config.toml
hidden_size = 384
moe_layers = [1, 2, 3, 4, 5, 6, 7, 8, 9, 10, 11, 12, 13]
num_attention_heads = 6
rope_theta = 10000.0
parallel_block = true
Below are experts of layer 9 (counted from 0) of a mixture-of-experts language model. Rows are named up (a neuron's input weights, with its number) and show model dimensions 192-255. Each number is 200 + 40 x the weight over its row's rms, rounded and kept within 0 to 999.
Before each expert's rows: a language model's description of what the expert responds to; "mostly gets" lists some tokens that are sent to it at least half of the time. This comes from a sample of Wikipedia text that the model never trained on.

# expert 15
It responds to: Prepositions after verbs
mostly gets: " released", " won", " into", " during", " named", " against"
up0,170,220,196,209,168,192,199,232,230,145,192,269,189,234,215,152,221,138,204,225,190,180,209,255,233,222,239,200,235,169,237,207,159,233,210,219,213,233,200,195,128,276,193,189,192,204,153,295,186,243,194,279,120,299,219,220,152,212,209,241,173,181,212,120
up1,179,225,250,203,187,201,241,203,154,184,298,167,146,229,245,101,234,128,161,204,153,200,175,213,253,127,184,212,203,180,214,164,232,253,187,217,195,180,157,266,210,157,178,220,160,153,225,242,266,154,192,174,242,184,188,251,208,202,252,257,197,200,206,230
up2,223,127,173,211,292,285,238,160,141,235,125,272,233,182,229,180,210,213,159,183,214,103,181,264,209,226,157,190,250,241,232,205,185,197,160,190,122,193,159,145,242,190,214,245,226,290,240,163,193,158,230,204,181,228,189,164,175,231,203,206,251,150,127,270
up3,227,155,246,197,188,193,199,250,263,242,231,273,176,271,198,187,246,184,224,257,153,139,271,190,184,222,89,291,210,222,175,197,234,278,285,285,223,176,209,213,241,206,272,174,192,194,177,181,85,209,203,199,173,232,207,271,209,223,213,182,155,208,266,198
up4,198,162,172,237,199,164,218,195,181,181,202,175,217,148,206,144,220,249,152,220,125,272,166,245,265,257,224,264,142,238,209,121,147,200,197,248,163,198,221,150,272,162,241,198,241,232,206,204,166,236,236,194,263,202,237,272,268,215,247,209,184,153,263,248

# expert 9
It responds to: Table and infobox structure
mostly gets: " Total", "Personal", " Apps", "|---|---|---|---|---|---|", "Career", " Votes"
up0,270,206,229,177,179,199,218,131,123,291,152,176,291,247,220,153,184,176,155,197,256,191,209,191,157,222,117,136,124,241,191,133,178,150,173,200,177,229,203,183,243,223,176,228,189,171,162,184,198,318,248,182,198,187,167,216,223,216,261,276,266,182,186,200
up1,191,140,220,214,240,139,217,149,210,273,198,227,246,173,192,198,210,174,211,239,214,180,244,208,242,231,209,237,229,180,136,228,304,213,222,144,216,166,107,166,180,254,158,214,195,177,149,246,181,204,129,273,190,149,206,194,192,218,177,169,102,145,208,150
up2,185,214,216,164,261,229,220,253,187,147,179,253,227,134,177,232,201,240,210,213,192,217,202,179,167,101,177,213,299,155,192,141,201,214,184,219,204,271,207,156,114,188,252,126,224,236,237,250,186,216,199,263,165,164,180,148,172,188,237,203,198,222,157,238
up3,154,176,152,179,173,184,176,167,188,233,217,251,212,197,253,186,219,132,254,253,179,121,187,162,217,131,121,263,184,193,150,209,209,176,143,224,206,208,237,163,220,175,151,236,166,154,170,211,258,158,234,201,181,183,176,228,237,245,213,218,168,226,230,122
up4,182,231,90,193,168,234,158,164,195,192,224,217,257,147,166,260,238,243,217,182,157,169,154,180,178,181,185,266,224,274,195,174,168,156,180,104,246,251,185,166,273,207,178,177,166,180,127,134,176,191,188,178,210,209,193,244,124,149,172,127,173,245,270,183

# expert 5
It responds to: Name-initial capitals, line breaks
mostly gets: " T", " S", " N", " D", " P", " G"
up0,227,264,146,199,248,217,192,252,188,219,171,212,118,184,206,219,211,181,163,133,177,205,166,180,183,182,226,226,216,222,209,129,267,193,183,172,156,152,149,242,196,233,251,183,172,166,198,249,267,286,243,214,238,192,142,172,239,228,240,240,247,265,196,235
up1,219,218,189,152,217,202,170,202,189,185,191,199,188,302,225,234,224,283,176,185,253,145,250,263,159,168,110,205,212,249,212,223,166,156,254,216,203,172,218,140,212,227,185,166,207,216,158,172,151,234,215,208,272,166,173,211,180,208,263,194,206,191,166,193
up2,169,215,179,191,175,213,263,186,166,173,147,275,225,158,152,172,269,164,206,175,190,223,207,186,163,205,159,203,189,210,152,110,179,164,136,246,249,192,184,129,269,137,209,130,210,155,200,205,173,174,249,224,159,279,161,229,207,237,243,252,171,232,201,100
up3,199,209,237,223,154,172,207,253,218,229,201,142,177,129,196,199,141,237,212,204,232,203,253,187,111,179,266,200,211,203,161,122,180,155,172,156,210,157,223,142,246,226,206,281,186,254,191,243,189,233,153,256,262,143,260,221,243,220,239,190,283,270,145,162
up4,213,267,205,182,167,251,222,212,151,222,245,360,146,130,203,159,173,207,154,188,239,139,248,230,180,182,278,173,192,162,150,202,253,235,147,137,155,186,137,259,202,149,251,141,262,181,104,156,209,133,238,172,167,240,228,251,186,206,197,167,240,224,181,207

# expert 6
It responds to: Mid-word fragments
mostly gets: "overnor", " MF", "unicip", "uture", "ederal", "urch"
up0,226,163,180,186,156,218,179,251,156,178,194,217,156,229,203,209,281,131,160,218,194,210,223,204,184,245,265,142,200,184,198,235,145,226,137,212,254,185,152,133,247,176,179,212,141,152,192,238,159,210,238,239,179,206,216,148,245,143,182,216,239,256,257,153
up1,137,253,211,211,170,206,202,215,211,180,200,217,194,130,201,257,225,114,171,235,166,105,168,198,156,250,206,138,174,202,233,271,259,199,231,176,173,205,209,225,203,205,242,188,225,225,147,278,282,197,214,173,204,152,249,203,141,143,152,164,229,211,255,173
up2,166,228,171,217,171,158,234,216,296,225,250,222,175,209,154,205,221,234,234,246,252,149,217,248,230,161,169,191,225,203,180,196,157,276,203,184,194,190,133,219,212,167,114,191,206,211,172,215,245,209,140,191,229,170,222,172,285,208,202,235,175,193,261,126
up3,228,192,215,199,209,164,203,227,197,122,191,239,211,223,213,157,248,171,113,158,187,199,230,259,223,239,225,155,188,170,184,192,195,164,273,129,169,134,284,232,184,147,227,189,227,190,187,217,190,184,207,155,192,230,259,156,246,261,166,248,222,185,170,146
up4,255,178,207,197,202,171,198,218,236,165,178,216,225,144,214,151,216,208,194,164,186,204,171,216,218,140,183,265,213,247,257,242,197,267,199,179,231,187,276,207,273,191,204,218,191,173,252,176,176,270,228,188,165,223,175,197,238,162,199,168,203,121,294,220

# expert 13
It responds to: Word starts after space
mostly gets: " (", " c", " d", " acc", " inc", " (\""
up0,209,155,156,227,158,260,220,211,187,161,193,203,209,182,177,230,272,137,236,195,207,236,228,193,194,147,219,167,192,132,190,190,151,184,203,196,156,186,214,162,272,286,197,246,165,216,224,223,155,170,160,178,172,273,244,127,164,199,174,221,212,158,261,239
up1,178,182,272,152,231,221,238,142,167,207,199,192,224,157,221,181,194,201,218,183,163,231,208,209,163,219,280,187,219,173,211,279,170,264,221,225,160,129,183,238,210,164,244,282,192,278,170,184,153,184,203,229,106,227,242,220,189,238,204,256,172,267,153,212
up2,229,177,173,233,176,197,211,148,112,141,199,290,145,192,281,200,210,189,153,238,276,228,215,195,242,178,162,218,138,223,232,276,195,195,243,272,165,165,250,204,211,174,192,236,206,200,240,169,178,163,141,265,228,205,204,150,196,207,240,181,213,202,81,214
up3,213,205,109,181,143,179,207,194,236,231,232,209,227,291,160,280,169,184,156,222,258,190,210,190,197,160,132,179,187,197,227,236,195,134,183,177,250,230,194,270,228,208,135,188,176,166,209,207,161,184,236,221,154,251,263,199,296,178,177,237,163,250,133,173
up4,205,119,161,211,215,208,248,222,246,173,230,194,186,210,270,174,222,205,192,244,212,194,269,283,134,215,240,133,233,194,170,210,193,141,280,253,238,237,225,144,192,181,230,192,270,168,235,209,275,176,169,298,209,265,196,239,212,180,143,302,193,222,189,228

# expert 10
It responds to: Asian name syllables
mostly gets: "ı", " Bh", "ai", "istan", "ō", "hi"
up0,152,252,203,255,221,249,316,224,236,150,246,206,239,128,283,174,184,223,204,226,137,164,160,187,179,171,134,154,262,179,194,231,236,239,188,240,212,170,248,134,250,240,284,247,190,185,191,246,234,220,271,196,247,235,253,189,184,186,192,199,175,142,143,230
up1,236,255,243,184,266,231,164,213,192,139,176,114,227,218,178,103,228,148,174,172,133,239,237,242,276,159,249,203,190,220,162,156,134,234,164,174,290,177,217,181,250,289,185,181,173,243,189,239,229,158,228,130,170,213,185,179,126,161,106,209,219,213,192,217
up2,226,227,285,216,194,241,194,272,273,149,178,274,220,130,223,164,216,212,203,219,209,218,272,132,196,179,140,180,206,195,187,124,180,220,190,253,152,184,189,219,202,195,276,201,223,207,166,269,217,172,151,205,208,123,142,196,219,214,151,225,222,217,149,258
up3,194,167,164,162,163,172,200,162,204,213,141,203,221,186,250,285,161,212,240,244,252,225,166,242,213,188,158,199,265,268,213,262,242,168,150,200,109,129,205,208,225,254,222,142,201,194,191,167,155,215,106,279,161,222,192,170,181,237,160,128,216,233,248,199
up4,204,204,184,208,221,266,270,237,136,201,133,177,214,240,199,207,247,171,268,133,192,222,174,241,222,220,272,183,230,215,264,230,164,144,240,245,224,241,178,225,154,195,152,211,143,216,85,171,231,240,201,170,228,199,260,241,177,285,187,238,213,207,149,168

# expert 14
It responds to: Units and compound parts
mostly gets: " sq", " mi", " km", "craft", " mm", " bo"
up0,242,134,170,147,247,261,261,105,178,149,211,152,227,248,251,243,246,264,220,172,236,217,193,193,247,151,110,179,244,208,149,177,152,276,230,216,169,216,208,224,153,127,168,213,244,203,208,114,308,238,152,211,164,246,161,151,213,217,196,130,193,205,175,246
up1,232,228,115,171,174,179,224,211,266,234,155,153,168,201,183,129,196,220,146,202,233,216,205,187,254,193,139,211,159,221,212,143,206,196,193,274,186,219,261,236,167,152,216,181,184,231,215,211,168,229,233,295,200,168,176,242,177,139,189,169,203,239,177,190
up2,298,241,154,200,222,157,173,194,240,201,176,79,217,256,221,250,214,273,148,155,211,246,146,194,187,176,175,161,252,228,214,195,191,145,235,125,283,189,206,218,174,158,236,203,220,292,156,238,171,251,204,246,160,275,208,183,205,168,219,190,196,153,184,211
up3,204,181,83,219,190,177,173,234,237,223,188,204,160,97,284,124,237,236,187,145,238,184,201,199,238,238,202,133,264,238,225,159,232,204,132,185,177,168,173,154,270,202,196,231,190,236,142,165,234,248,216,225,201,182,166,210,194,190,112,188,231,200,176,281
up4,157,189,130,216,226,224,192,204,176,179,181,148,150,219,206,186,255,220,268,219,143,169,202,232,202,210,226,153,211,243,177,239,211,248,179,128,223,153,235,224,190,141,186,163,254,162,192,253,270,181,197,189,197,169,214,199,178,166,250,216,231,213,216,178

# expert 7
It responds to: Dashes, digits, date pieces
mostly gets: "–", "/", "-", " addition", "<", "−"
up0,238,175,115,222,186,279,231,224,201,205,177,126,126,258,172,225,202,147,202,151,195,162,209,186,147,251,200,197,169,168,163,168,193,123,185,181,175,183,218,262,226,178,216,147,166,116,177,202,181,142,332,145,186,201,192,251,116,177,260,185,193,314,206,130
up1,172,182,249,242,256,205,259,209,241,191,262,155,143,164,171,222,244,204,230,153,161,247,199,174,178,210,226,146,187,156,175,162,209,196,174,187,215,177,193,239,188,145,147,169,201,134,197,293,257,301,230,187,162,156,252,197,179,215,151,149,110,199,142,115
up2,152,210,172,253,199,190,120,199,228,206,161,192,169,196,201,256,133,159,182,183,222,268,214,115,199,187,173,132,227,224,166,224,208,193,238,185,160,195,228,216,227,176,154,208,289,178,306,211,244,283,256,127,169,265,223,166,102,187,202,156,201,206,274,264
up3,243,270,199,226,178,275,215,175,210,220,256,209,137,131,195,255,194,183,211,141,196,183,137,214,159,274,172,152,176,258,152,275,186,254,205,225,184,187,215,207,195,136,160,148,112,177,256,223,242,258,205,193,228,191,155,187,202,207,209,131,256,125,207,181
up4,171,191,202,120,192,233,178,191,166,240,171,233,171,137,144,231,226,152,304,184,212,187,219,208,184,217,197,176,165,210,209,214,217,217,165,193,184,162,171,214,182,269,172,220,166,278,173,267,255,267,173,72,164,280,227,176,177,192,101,227,255,189,181,235

# expert 12
It responds to: European personal names
mostly gets: "bert", " Joseph", "inson", "berg", " Richard", " Paul"
up0,103,213,234,170,200,199,189,218,188,164,243,173,248,182,261,182,198,153,152,214,222,250,93,256,295,157,137,134,165,198,203,213,172,182,200,250,235,177,164,166,237,168,236,112,234,181,191,227,224,148,221,278,164,128,282,212,110,187,195,191,143,152,280,228
up1,243,273,112,191,164,178,178,205,222,203,125,209,173,151,136,201,223,141,218,231,191,178,203,156,221,193,166,262,196,191,194,213,141,217,200,117,195,273,138,205,214,221,158,175,120,181,226,225,231,148,272,160,208,188,183,220,154,134,177,213,211,223,172,240
up2,246,254,177,246,240,160,256,187,226,180,230,140,246,123,169,175,227,199,186,159,156,266,152,180,156,220,123,222,149,203,223,187,208,184,172,184,215,124,192,150,228,231,279,248,168,217,195,181,216,264,167,255,162,157,215,253,183,169,187,150,197,197,218,232
up3,249,191,180,185,215,221,162,216,213,244,241,212,235,142,196,253,189,165,168,221,227,227,187,182,223,238,194,152,274,162,183,191,212,221,255,202,142,188,270,286,175,327,169,202,185,113,205,258,179,231,230,218,131,248,240,212,197,181,151,228,178,235,203,165
up4,218,188,176,283,182,189,183,221,208,141,188,206,264,178,118,195,226,213,177,209,182,211,221,272,136,204,166,123,247,278,257,165,173,178,211,171,211,204,214,286,259,247,172,83,201,202,166,210,218,119,171,165,185,122,172,196,177,216,229,195,211,108,246,216

# expert 11
It responds to: Auxiliaries and subject pronouns
mostly gets: " it", " has", " was", " been", " have", " are"
up0,159,214,172,148,201,181,179,197,191,110,199,230,174,263,152,198,231,213,160,233,165,213,168,151,238,185,209,215,201,255,224,153,158,234,238,230,233,223,189,190,209,206,155,245,252,185,219,215,210,221,189,214,252,256,260,180,99,219,235,103,189,181,200,237
up1,162,167,120,190,220,150,206,217,236,212,161,199,146,215,173,215,154,255,204,230,149,202,155,251,147,274,203,237,206,257,282,214,282,258,224,247,191,245,221,191,195,197,228,148,151,182,179,161,215,225,242,135,165,198,210,152,189,243,206,138,198,114,183,122
up2,203,202,185,247,180,160,191,167,216,233,196,167,215,235,225,232,165,206,247,228,198,238,132,165,140,155,191,224,201,155,182,229,247,241,200,226,237,173,166,226,218,210,154,246,203,187,266,191,191,210,188,243,111,166,280,174,213,178,172,191,227,283,266,196
up3,267,238,222,149,254,243,137,256,161,210,172,119,204,243,204,257,201,245,195,205,145,238,202,192,183,141,215,192,180,166,164,224,196,234,189,139,97,217,199,238,146,192,139,168,282,198,103,217,168,210,179,180,201,136,256,225,190,191,123,169,238,106,132,216
up4,238,208,145,186,199,213,195,234,200,146,202,175,160,228,272,193,184,194,259,269,221,152,194,228,156,258,189,181,254,210,271,226,192,208,151,159,139,223,214,145,135,246,200,219,201,192,231,153,242,224,239,171,222,209,252,257,229,170,225,187,230,168,225,195

# expert 1
It responds to: Name-final tokens, heading marks
mostly gets: " ==", "'", "idae", " ===", " Cup", " Award"
up0,196,192,140,148,174,245,188,119,245,200,246,252,238,231,268,196,245,188,190,131,181,166,270,188,241,143,201,184,154,217,212,271,241,179,178,215,164,241,133,318,191,133,234,224,190,188,209,174,230,253,263,122,149,159,198,194,202,250,211,229,318,203,115,177
up1,103,172,169,192,146,177,178,198,150,220,190,168,186,191,232,314,193,168,159,137,192,202,249,210,210,254,187,210,220,180,233,156,235,168,207,166,184,175,213,202,186,187,142,218,160,203,219,248,237,215,158,175,211,140,259,178,149,165,172,195,205,217,211,158
up2,241,220,189,167,231,210,220,179,165,266,161,215,193,201,215,197,300,215,151,219,184,242,185,118,294,238,206,280,247,183,211,140,192,156,157,269,242,236,233,130,194,179,176,173,171,168,220,163,168,223,160,190,158,162,169,175,205,114,259,184,225,242,117,210
up3,148,135,175,181,206,192,174,164,172,200,257,189,177,243,176,249,206,181,185,129,250,283,221,278,170,221,175,306,218,219,254,154,220,198,269,136,210,186,182,239,200,272,206,208,199,247,247,155,231,221,238,249,237,230,167,181,139,241,215,167,213,194,218,142
up4,162,163,96,218,114,209,144,218,191,157,172,203,186,209,221,190,152,282,238,190,154,239,194,164,202,146,173,173,277,291,201,172,227,137,229,178,162,184,264,203,212,177,292,260,133,241,165,217,192,190,208,178,120,216,214,257,189,245,185,238,219,218,213,152

# expert 2
It responds to: Titles and credits
mostly gets: " You", " de", " Mr", " Love", ":", " De"
up0,222,159,249,239,215,162,182,214,217,241,219,269,173,182,281,135,211,239,233,198,196,217,170,163,174,190,255,155,174,172,118,221,229,265,118,187,217,195,232,301,189,221,332,195,187,148,182,215,248,226,277,238,140,176,196,182,226,135,191,218,273,172,203,185
up1,205,209,173,122,182,198,163,234,241,168,176,195,220,141,244,168,153,201,138,176,190,230,302,189,166,171,248,301,233,222,234,160,258,131,167,198,131,223,208,238,212,163,184,198,163,225,171,187,259,216,269,114,237,166,234,166,215,140,198,159,173,151,162,169
up2,163,154,144,282,211,113,182,279,222,149,218,214,189,135,214,240,218,182,252,175,258,166,168,227,179,205,203,187,187,214,185,196,255,235,216,167,151,200,255,202,169,196,192,199,212,183,188,214,214,257,214,131,152,248,186,226,188,253,206,152,242,223,172,169
up3,197,171,136,227,196,230,235,285,156,199,289,259,214,232,260,265,278,223,273,244,222,152,182,159,176,111,166,229,129,208,270,208,219,228,112,163,180,292,207,138,196,163,165,217,215,146,144,234,163,148,223,120,241,135,216,205,266,192,180,190,187,212,221,124
up4,205,189,202,201,226,143,176,260,148,114,152,248,123,135,217,231,168,226,288,215,181,195,197,158,231,145,328,192,273,160,157,206,216,147,187,228,180,265,191,183,241,207,220,183,195,225,244,209,196,242,237,209,141,205,154,140,158,142,185,194,131,205,206,200

# expert 3
It responds to: Adjective-forming suffixes
mostly gets: "itive", "atic", " human", "atural", " political", "ological"
up0,197,176,173,204,175,179,171,121,221,201,317,219,156,185,206,205,230,185,199,206,237,139,244,202,186,214,227,84,233,133,209,245,143,126,152,203,146,234,267,251,249,130,171,243,147,192,158,147,169,184,204,173,176,230,174,189,179,160,148,214,159,205,176,188
up1,119,226,187,154,157,299,183,193,209,259,224,260,172,146,249,183,196,140,166,129,176,155,212,266,151,217,265,149,230,197,237,211,193,225,195,179,191,236,245,183,153,246,258,199,175,148,215,174,181,191,188,210,180,224,228,212,277,192,288,132,224,194,234,264
up2,104,202,274,256,227,259,191,219,213,219,184,222,233,232,182,46,173,124,178,216,190,216,255,199,187,178,219,176,79,228,157,227,230,244,231,197,193,171,217,201,211,171,140,205,204,110,238,223,147,208,216,105,211,263,136,224,183,248,169,232,180,188,208,287
up3,226,250,221,232,177,231,174,99,270,126,228,185,182,231,218,236,165,231,208,126,285,227,196,234,160,267,194,188,226,236,169,229,235,201,174,197,182,228,126,141,168,169,150,140,176,171,55,210,151,230,168,186,214,243,170,204,212,133,219,155,173,231,146,176
up4,243,211,187,242,232,222,201,215,152,201,189,216,191,280,195,236,235,204,231,153,197,203,234,130,145,207,134,196,164,140,205,156,165,190,184,250,212,225,242,264,222,223,217,149,183,232,168,175,169,189,286,193,185,191,203,250,195,270,230,187,210,243,204,177

# expert 4
It responds to: Month and place names
mostly gets: " October", " December", " September", " March", " February", " November"
up0,181,179,172,168,176,205,179,240,208,230,156,249,315,154,206,189,234,179,178,228,176,201,177,150,209,258,263,149,212,157,306,186,244,227,220,183,206,221,207,179,208,220,203,171,185,219,174,217,191,191,257,194,179,168,258,147,235,250,216,251,218,297,190,184
up1,178,201,161,113,174,237,164,169,177,250,197,258,159,185,252,221,158,165,182,149,180,229,168,247,204,183,233,208,245,239,239,175,155,164,209,196,138,211,276,258,226,150,150,121,169,258,204,242,224,180,225,154,154,205,185,190,297,203,234,195,221,131,176,238
up2,191,245,162,223,175,217,217,179,240,180,234,188,207,221,181,210,133,153,191,197,202,249,189,156,199,192,182,195,191,218,155,295,269,115,186,204,207,245,131,194,250,207,152,260,195,168,258,242,106,211,213,216,305,178,218,269,259,237,220,214,168,185,211,176
up3,181,186,219,192,158,188,215,208,155,205,137,187,196,190,248,98,268,159,262,224,233,163,200,155,163,208,238,177,194,149,196,154,145,293,258,221,174,208,206,204,158,144,177,228,229,228,192,294,247,222,263,126,214,130,216,199,194,154,195,236,256,193,222,242
up4,171,183,207,197,234,299,173,191,247,187,160,183,233,170,189,221,240,209,189,150,207,231,222,235,215,190,200,219,215,238,203,206,241,225,205,212,169,192,237,192,214,221,185,204,229,211,245,266,186,205,295,195,194,194,244,173,226,130,211,186,213,229,272,206

# expert 8
It responds to: Clause-linking punctuation
mostly gets: ",", " that", "),", " and", " but", " where"
up0,227,148,174,135,180,239,211,239,214,187,181,291,235,152,215,142,203,148,282,198,191,211,110,129,247,168,244,183,182,238,191,203,143,151,257,204,172,150,267,181,303,247,189,228,177,273,165,190,209,189,240,259,244,185,244,210,189,185,193,190,265,217,78,216
up1,219,246,226,180,140,219,204,146,194,242,208,254,199,272,194,217,247,262,153,116,252,247,221,176,182,252,173,290,222,226,226,211,220,185,234,220,262,167,139,197,198,182,220,264,203,138,200,151,255,242,209,165,213,163,175,221,201,184,202,137,237,142,244,150
up2,158,170,183,290,209,186,248,207,231,193,194,187,226,235,156,276,161,212,193,229,246,204,211,274,150,207,253,232,180,284,172,232,125,202,123,174,145,147,197,243,199,230,189,174,194,210,189,214,202,187,222,238,216,248,200,216,266,274,207,202,182,127,174,195
up3,148,242,269,270,231,200,202,263,228,207,282,212,203,223,159,216,215,174,168,155,209,225,224,203,183,199,195,213,121,206,177,249,254,145,224,190,182,132,236,272,183,242,200,226,165,218,205,215,208,193,187,190,172,209,216,172,170,299,271,269,221,183,177,161
up4,166,181,264,229,189,157,188,139,228,241,204,179,253,172,212,183,243,202,205,189,249,246,103,145,158,206,324,220,218,142,232,242,171,236,145,166,224,244,242,196,141,212,195,192,173,203,169,217,202,220,213,291,170,159,213,217,210,170,229,204,265,147,197,161

# expert 0
It responds to: Decimal digits, sentence openers
mostly gets: " These", " This", " His", "½", " Some", " There"
up0,199,174,239,193,197,128,231,192,212,169,232,195,171,147,200,180,188,194,220,286,207,224,143,147,225,169,239,145,202,183,166,102,260,144,132,217,191,174,207,231,158,270,239,172,113,235,157,218,179,74,231,195,224,257,124,206,252,137,131,201,278,189,135,217
up1,177,194,172,166,179,258,164,147,231,204,221,176,192,214,224,188,227,208,176,251,231,279,183,198,211,199,200,200,217,221,196,274,233,220,182,219,178,274,190,168,166,174,214,157,219,221,252,245,240,253,161,216,246,250,207,203,276,270,134,188,203,227,171,196
up2,254,163,190,168,233,251,199,202,295,221,185,183,146,214,203,186,163,222,212,156,226,262,258,271,209,204,199,269,220,79,194,236,199,185,212,265,144,232,241,222,140,204,123,245,104,195,195,170,276,216,155,216,157,270,259,175,221,218,163,108,223,236,180,171
up3,206,177,247,149,203,210,170,202,218,170,169,205,215,126,196,213,198,267,249,150,176,168,277,259,144,210,208,164,216,234,127,214,218,206,210,248,170,249,268,222,207,194,237,213,209,154,245,231,246,179,257,167,123,183,217,209,186,251,124,195,238,226,193,214
up4,166,191,177,165,205,155,218,157,219,156,213,222,167,189,200,216,175,238,182,251,172,135,144,179,221,223,259,190,173,210,142,259,209,189,158,205,245,210,217,191,195,250,153,125,159,207,246,151,279,219,209,215,241,238,239,237,162,253,175,199,168,253,135,227